Weights of a small mixture-of-experts language model, trained from scratch on English Wikipedia: 10 layers.
Below are experts of layer 6 (counted from 0) of a mixture-of-experts language model. Rows are named router (the router's row for the expert), gate (a neuron's input weights, with its number), up (a neuron's input weights, with its number) and show model dimensions 128-255. Each number is 128 + 32 x the weight over its row's rms, rounded and kept within 0 to 255. Numbers have three digits each.
Before each expert's rows: a language model's description of what the expert responds to. This comes from a sample of Wikipedia text that the model never trained on.

# expert 26
Second parts of place and institution names, such as York after New, University, London, California, County, shire.
router:084127116140092128158129190179082124136098062136210067139149152119203129147100119085117120143194201080137151146174127130185151110064128141147122141155118078129094179140116158087164103146064106134112095156109161152156122192127095187165109132112140126157077114111129087134107140120104099175106150065126232109090152080128112107102124142152173107126131176136175113139083177122083172105147
gate0:107143137091175074173115169160117039109194100164099161116155161125126120139165162152135097101107151121112050054086128146150148140128122129101109112158147126084125142117113141111123120099082082101139150168045146165163204105138146156151100092056132149082135159167098134132113135085086112115096094111145148081114127116078132127172140133149105171146078145125095159152117138139157161141070
up0:117079153113058191083079104133116058120148030093164148213191128137104148131115162110149145078177137173052069119110113103069073127096048135149140079122116147128095067051137161118138135111138150110145087114146107090062123089125186061134160153151147161168129143074117080129109123182141112105137105124057118102115108141127195117117105140169149092115052186161114138149148135147138157097189

# expert 9
Pipes, separator rows and header words in wiki tables, such as Team, Opponent, Result, Votes, Apps, %, See.
router:117144110121042170105146053095132072097136200109126096091167097119124088124100121175071171139137146132161185118064131164131185076130113117147171130126119111120157134152166136169153136174126201146123125132128129119128202117101124116058093111114099114145138106114119158128082176107144148145144127203181139164154095131145116080149105171163101149175161175146113144082084110143133134139126
gate0:114105079148116147126126120061172107131126125099140129082161116101170086081135154130136156042195142125117129148100118134167114053110151114133147126144137085090099129146117126100127148118089187126122131148042218106112153095107098114158112168160104130124134142114148184137135115150112150150131130202179196112101118102157108120111138157139159196147099124139154119090118136144100113140095
up0:110122173134157150103143104071119140146125116149118092150155156074077159174109105192132116127060149126150126132115114148161145208120090141138130108150169121144163153120134100152118116151134125134111072175075148137180098144111121203110090116113184131110130133142108111090142105136147157094147142157130134185151107069093180048165149137138129142109126081101136068151130100112138140127166

# expert 3
Sports articles: the, at and result verbs like defeated, joined, won in prose, plus pipes between score columns in standings tables.
router:142092196118154094093123158158100153116121120086128139120062165144089162132117110116124088139166153134099116171151133041138082130123122186145157144156165071176113086122091139119120115158121111144120167112087171136092100091171176120127179106149036090088099111134111069122086067111131114142107087100175103102095186145084133163101075124063140138098155189084094114139187143144115140116082
gate1:122163143135123055136182162085164121121114119087146130096085177161148127111155148202164115064145103119096089153109117112121118157127141132171165119163122125101168108102105147136141121170208103156121149159137158087114107161141110071069113116110100195115123117131146087144145160088153108080147157122172128171132125128134156097114111159138121116097152102100092095149141114106187095108081
up1:173159113110110184122146094138118087111205155116137195135171121138178117113089065137119119125088116169174131172183186169154142147101061146091118155121125183140115212161146151134161112123110145152157133101149078145121183165167095146160155134158120106142161108130130123132153064168200162132109105158128137149126186104176113163073145115112129140146161130158106061134138105159162190200102

# expert 7
Digits and number pieces in tables, dates and measurements, often after a space or pipe, such as 7, 78, 1923's 23.
router:093117115158115142137134078132082190194146143099098167122101077109088136148132183124160079125128093096167106192118160120150060135103123117104116092139149111157108101155138116163096086109141164154130137189095096187146148131181153121178180094159102153119093136160130130067170102096149100156133115073132129149143175147091143116061105066093170096200078133159159098153164103088136171051119
gate0:139123135089169098085182139069173102147178101146158107092156142109154186129066159131105162176162068146106117150135175159142081094161112155104117176151084085050099143123134101133145106129154172090149119162112133120127171137195099174131131152078096099160113141144122173069127132185113164136166155152087140099119161106177091154093140108097163129111152067168136163080123183156146094124144
up0:096152085090138114089083148041174119152113121131092101138136148149185131131052194043167115149147119123115133157093166146146076136126161092129115097096112121093125194117133136166034099127087154157107110113129121158128125169113116143152134156170140117239066161171137145158112145093164198083155145103051173152140098135119154105084159157127124177126089122118102184144115145097135160126121

# expert 25
Early consonant or stem pieces of longer words that continue with suffixes like -ation or -ated, such as re, exper, prepar, the l in obligated.
router:133127104094101126099154210159069118090081163166174131092092199158124203107166193117143121142127140154103129160139154128096188077196165172076145116146190099102128129149140105063187178097136120062115131129107158053147114053139149108111123126156140141171066057165115117215122146165142097107128117126121149196111096107179111136146124130167118111067126163101077124158120176175141167132106
gate0:170039146088104148104137194151135049137105168148185188151120149173062135115182103120132127143125173059150122092139132156169110107179165106136080147110164089078125136183135127177089115141150121104131112153107067130172197169115115072123121114110135172111169112130106097162148140098161122097055089080144113131131144110108163123113157128148104202138141097133143158120128151129145110095092
up0:093166171113111117142109122109114119143130100101169148144086140078120185173205107115135098157093141108128165068118104121141130141168116099116106097091144109131105144129119134155073155141187120170125135120127129131121187196076152141076124145159102159138112088210167121130127124127100152158132114141155129178108090114120112131154176174070117143157131081115150102089104154149156115120085

# expert 21
Paragraph breaks after periods and the closing == or === of section headings, with their following newlines.
router:173088183112100119157116159142097101075177135165174141124105148092150149130114133132138143131159135174055158081124158126108063173111092134099145119100101125148188155057121126103141176098090161173098037092181130082111104147147107173132149147142106147144187173135180155125206112161128164145167120133157057142133167107086122148188133107122122167083112139133118161182136142135123044146101
gate0:167128182146131116048128115113102105106169106171155142147064136121174137114110117086134088165147142110079148042169054154140124162115153124098119071138079109130113163177153114081212097151075145125209089149131149147098090172126115181078127100119108164186098151118129093106066159144099121068104136149157153116086141145139164154180111096132092106091121136186160100040101137160115094130119
up0:097102153129161168097107148126197143112088159148140109130098131129112131115137139110167080160132096165146137053164070155211177173084193158103144133142096091133117125134187132120215162109074150145158133125196200118112151163096116170113147102140084166155130157140181095115120155119121170067155139174141150124054155125089181182150072085112140104096099145149127095088092129124095107134095

# expert 13
Suffix pieces of German, Slavic and Nordic names and places, such as -ski, -ović, -berg, -mann, -kov, Eindhoven, Linköping.
router:213114178165095109068128160108130097121105139171136134095102140132119073112135107188104177139124081160166101089133133142194075107146123121146114162117109190114190165194137166091090101138122121099131158117169184117129171209096084153072138117110171180109153150081122132128142172117136092104174086147175122145117142183147218134087127146050128204162103126166107169187205118102154057111147
gate1:113152099151147083111129139108099027208103112087180125078116136140114113136111103151079140159139107223127114122119162103149074166125115148111194122145089143086097107106139109152114146163068151141087154122165115150119157128128146151109108133098159119140100138129110107114121145046122148055077131119171149147174098166112132100196119089086131149136054082051136111099122129097105154088139
up1:131185090089129118159141181143193152126178166173115173139135106200178167141118134104048142056110193119132071133114107083102159117165144113095151141137121173169142124104072168148125075129195115152129127119103132080138086169101128127164108097126161105141155127125143138176060093118125138139170047150182132134167104185128083123092166187075147114135154081158077119132170138125155168164127

# expert 17
Opening parentheses before dates or glosses, plus first pieces of split words such as ent, occup, soc, dis.
router:115148156159107093142104090154090188180145102095104128145111098149062153118128132127122094156127115131155134191147178125136120123141143108138077125115122111172114132163090124146137105129119108157114160184110122179094166108203142127160196108197102132110125147128096117081170093089092116149131127101136145136107121125059139145067130089096161130175115145186177110158148074102161139104142
gate0:086137121207129090104077111086147102123176115119156111150149112099120099139111155143155103105156147102068071113064125130101175144081163118109140162142170134048130136166080157048138101086156089047147204133125152062184112171072130066103142139031133124129140150095140156144138106112116148087117104156074099113111125137140091142119147118135172114142112148165109084150122155132123190173142
up0:141150073123125133134061140149117138173180132095163167168105132119104180144142183100168135086177109146098121144127178100105086117138120201138168137133106155104112130092178054115122093126142065046128152143113115146156098090117076103158116108082106151140140149133141170149089179098129099146105081138116108157122117162123153079119128131143147155127087146117147156118153110137152090092135

# expert 0
Mid-word pieces of foreign, often Hungarian, Central European or Asian place and person names, such as Kap-os-vár, Kaw-as-aki, Her-z-liya.
router:193127110114096120142105126117173138147184142129132142160160056109106095085118095104077138110089163147113171081106122111089094140091140151117112131087080102137159058129141128123071139127130141086155074122210123101088119155106071187140113094072123146133138133094249093165135194096156142114105173130149119146112159112102111123138133141143109111156206121125074190148126107129158150084129
gate0:187177144117187158145171137116138090091122126151098140082166068119089138126071100074150123142180167118116077094171121077092087142130052149093162123090158207106125114096133139151104188139113133120133144090158117173082146148110105166160085136125069160154149079185113078160160149141133071189130097152126148093140146142105115113137139079152169119112183140127170169079074106125119147126143
up0:206187166170173114148180131160134114113155148142162215085200096102132165105124114077066076149165152169088105095134074072154157140171067147142082158054156136054137138104103087119117112107114130168158123127160102166108186146090120110150103145149101084164118066143107072094126145131185107157094094142170107134141227101201161091112128150102202143104110159139129139137141117120112115089144

# expert 16
Numbers, units and currency in ship, aircraft and vehicle specs or prizes, such as kg, lb, £50, million, and the parentheses around conversions.
router:156059136158169104133094174080117139109124085163164139109144139120142124140110096144138194111144130141135124146179182157125144162147170071093134183162088144136085122117083164153069111157132096133118197148153129071117172111109177177096133116201140145094139150148148143142157154117169184088172145076181111145161148102078147116155150154112119103196140115123175133150105101164136094141139
gate0:113102144175150142118105128137151132061122094173129210174122104177181170071123146117102120116122147097130129149097134133117158098103135092178127128109126116071102147114175149110118155177178112085107138100085140101149153133169157115109117128145144115104108111113168127166114171144075144212171145071101133189088118071147151126089146149162129124113112124152094103142116157136106124184149
up0:158180128100133078116080083100134132090130082122142150198163120145101101125128105095127172149108101172121141153126077116128105125134165148140130135114156126111183162064141149108078134113135072171129190169106105129142110104132146144209069134135126145079139098133078165127100097147181144133104089123121123142154125123125105099146156115170091129149073106106153119131127124131201147138129

# expert 31
Middle syllables of compound words and surnames, such as ab in Tanabe, back in Linebacker, ag in Gallagher, often in sports rosters.
router:105131122179144117129092080150131104149111104070112106169161204071103166116131131159164159175079169181154142079125135153173148135108147100128156145176157089117103154121146161111175071138118107116121156153164154101117102216129165168109109166173208080127149136087157147166138126148097104169177127132122191122134075142136120129188149203104123131161108112103086178055093120132114046123136
gate1:127021122067102161153135105118076129087144117095041134136129130124102114065152144099157144076146122143124154114123091101162105137142136063051137208154086072090131054113133122123120139145141135103103172108063133062142112143159141139134115188097141201092146109109108146149152140160110166117117127193165170086105146102183133161171159155072213158149134149113091131137103150105134112107147
up1:142150180132066116124070120081136183118220097143173091116141128136132117168116129135131141161145133128127095137146191208113099111157116180142143117128197143121146144166175135162156117089127117139143080201196152142103121100076092102104092059120127129103139152160204072118106150069174085140098131084108126192107172115025099101107141128166084143100130099130162127095133123157170136166104

# expert 2
Line-break tokens ending lines, especially table row ends and separator rows, as in census tables, infobox lists and section headings.
router:111124188102092101110113136068134128119154140147164141202157116139106076146080060092158113131164161106117149092169070125164146145133109138127090160148143098118114114101121098128168130126105073105100154111191132097200150128138094109127122147164127089161171103099086132088137112162104181122065092143094128108056111117130102160151166148212129068146150079123084108107112129128103132111131
gate0:111111125167040101088126137150157101105111174095150142106188095125108155186134157143129118120115156112144146128110127127111120161115066130149185116076153119104137127133117169091134102145100130126118155111168130159117106130117131209127077178118162109122140107085098129108127156166144111171107148132102194098117094112137084141148120065132135106089106142107128101158120130149121066105128
up0:087139077080093079118113105064148167106155130144138121230099170147115169094208120092165164133122182175129123138194116105152185125111140083134128126145137122112122113151042139105125119135144072082151167181137125116143184147097093112151115098119153071097053126156126112181125132127101115233145157147173148174159085140171071094099155151133125097121159140132143131154149104057160154133117

# expert 14
Prepositions in, for, during, until and through, especially sentence-opening "In" before a year or "the" at a paragraph start.
router:167102103080139164108181163143167144071171108118121130139192160130111181167133088102086133124166132057100130094138139107126109066136152118139127157142133139126130131131086138159160187073167175081152137098157126112136157170132068172121128085126117110162103090103133008173074129164164142116118133147106174125056167127193133153107116086063104089115130117128129125115150198120084101126116
gate0:146132114090187130151102193166158097159120123093114147115132108123161136127154140184156171126148148167073152126126114097123105172135189121128113136139144153106148064091122128142112121163099142119164111122165060043071123168147103161164185123119140157147158106096114154126155098201047149111104223142100105119136132146154160140164137120098066104176144141091120119136158188153130132107125
up0:126125165164035058108109127084103106125164101161138095135124127087132109194134117047132098137093118135156102217154173123141105125076092132149147157133136135135140170149171151158145092118154148144119111147140192186138118125090124116136079178161090118147090158158107127192112149072187101099177086128191082087154141108093133113127114121161139160111099120147098152143088060124104140101111

# expert 29
Numbers, percentages and cell separators in data tables, plus country and nationality names in lists, such as 1968, 64.10%, Vietnam.
router:089097106168130144139139077147076173187140148112084172127093091109098139137122187130160078133115098096155099185119143108158066149085139125108115098131154118168110107149133122152081087097145169154133133181098103189152141133175162123178172096145100142124098120163140113061166114103149101166128125072131134141143173152089147120045101072102160103194079134162149101149150101089145172058123
gate0:169134173175122195136118137141132064072108116111108146091136139147134110134173096158072156129083134109145150134178093082110078104188164098146155160054134127145139145113156113094127131126163153092117093089090153128128139134132134145116116145162125146145099144159078154149132108147091210095168130155184096179158149135168133124161174125178090097155103153183184037160112171153128125098065
up0:132165107165139107129112171108080119116175146151144128182185126198120121189074133169068122097113124127126207122105123106142121176121108140124152109082111132151135095081086112126138114136076130114141124147196154115181090097141116182163130058090119134141130170138124097112109114162127212144129122084143126147087129115133127125117167175144112142135115120114151150113078170136120120148113

# expert 5
Infobox field names like Born, Died, Years active, Genus, plus pronouns and verbs in plot summaries, such as her, him, married.
router:133130114112189113121123131094156077155133131141060132096141035071112160120161120132113135120124121107072193125074120114103151125153162124132131087175183097137102101091184137158162126118145127157105139143104142151172091101113144075118102142145082139092181144160026176110122112112029087132128172150125149133193119187111166098122131143119141052130057150077128208143114138095119079133178
gate0:122141131100108138106097133135115087123135136134104160126173130164110139106131128090122168157126168096154066125114107132170148109144147126156108106107128112090121203168139112138162115112186120145167128158069104166155119113093143113110204072137082129150151145090168203101121149138064133129136137129102146122150056089144178167084138118101114187120112075070084185106073166115149117134121
up0:110124131138072084075117155119080119175103179128083091152130171073122157118138081096154160128163126126130127117070168126151104157157131138114114137117153137075162170182137137116164086085139105084159077125100152140120115131143158110053117061169044141168143159095173187164116155158095133098172147196150128165156133088163146168151067133125134117108134101109120121124085074088195091150104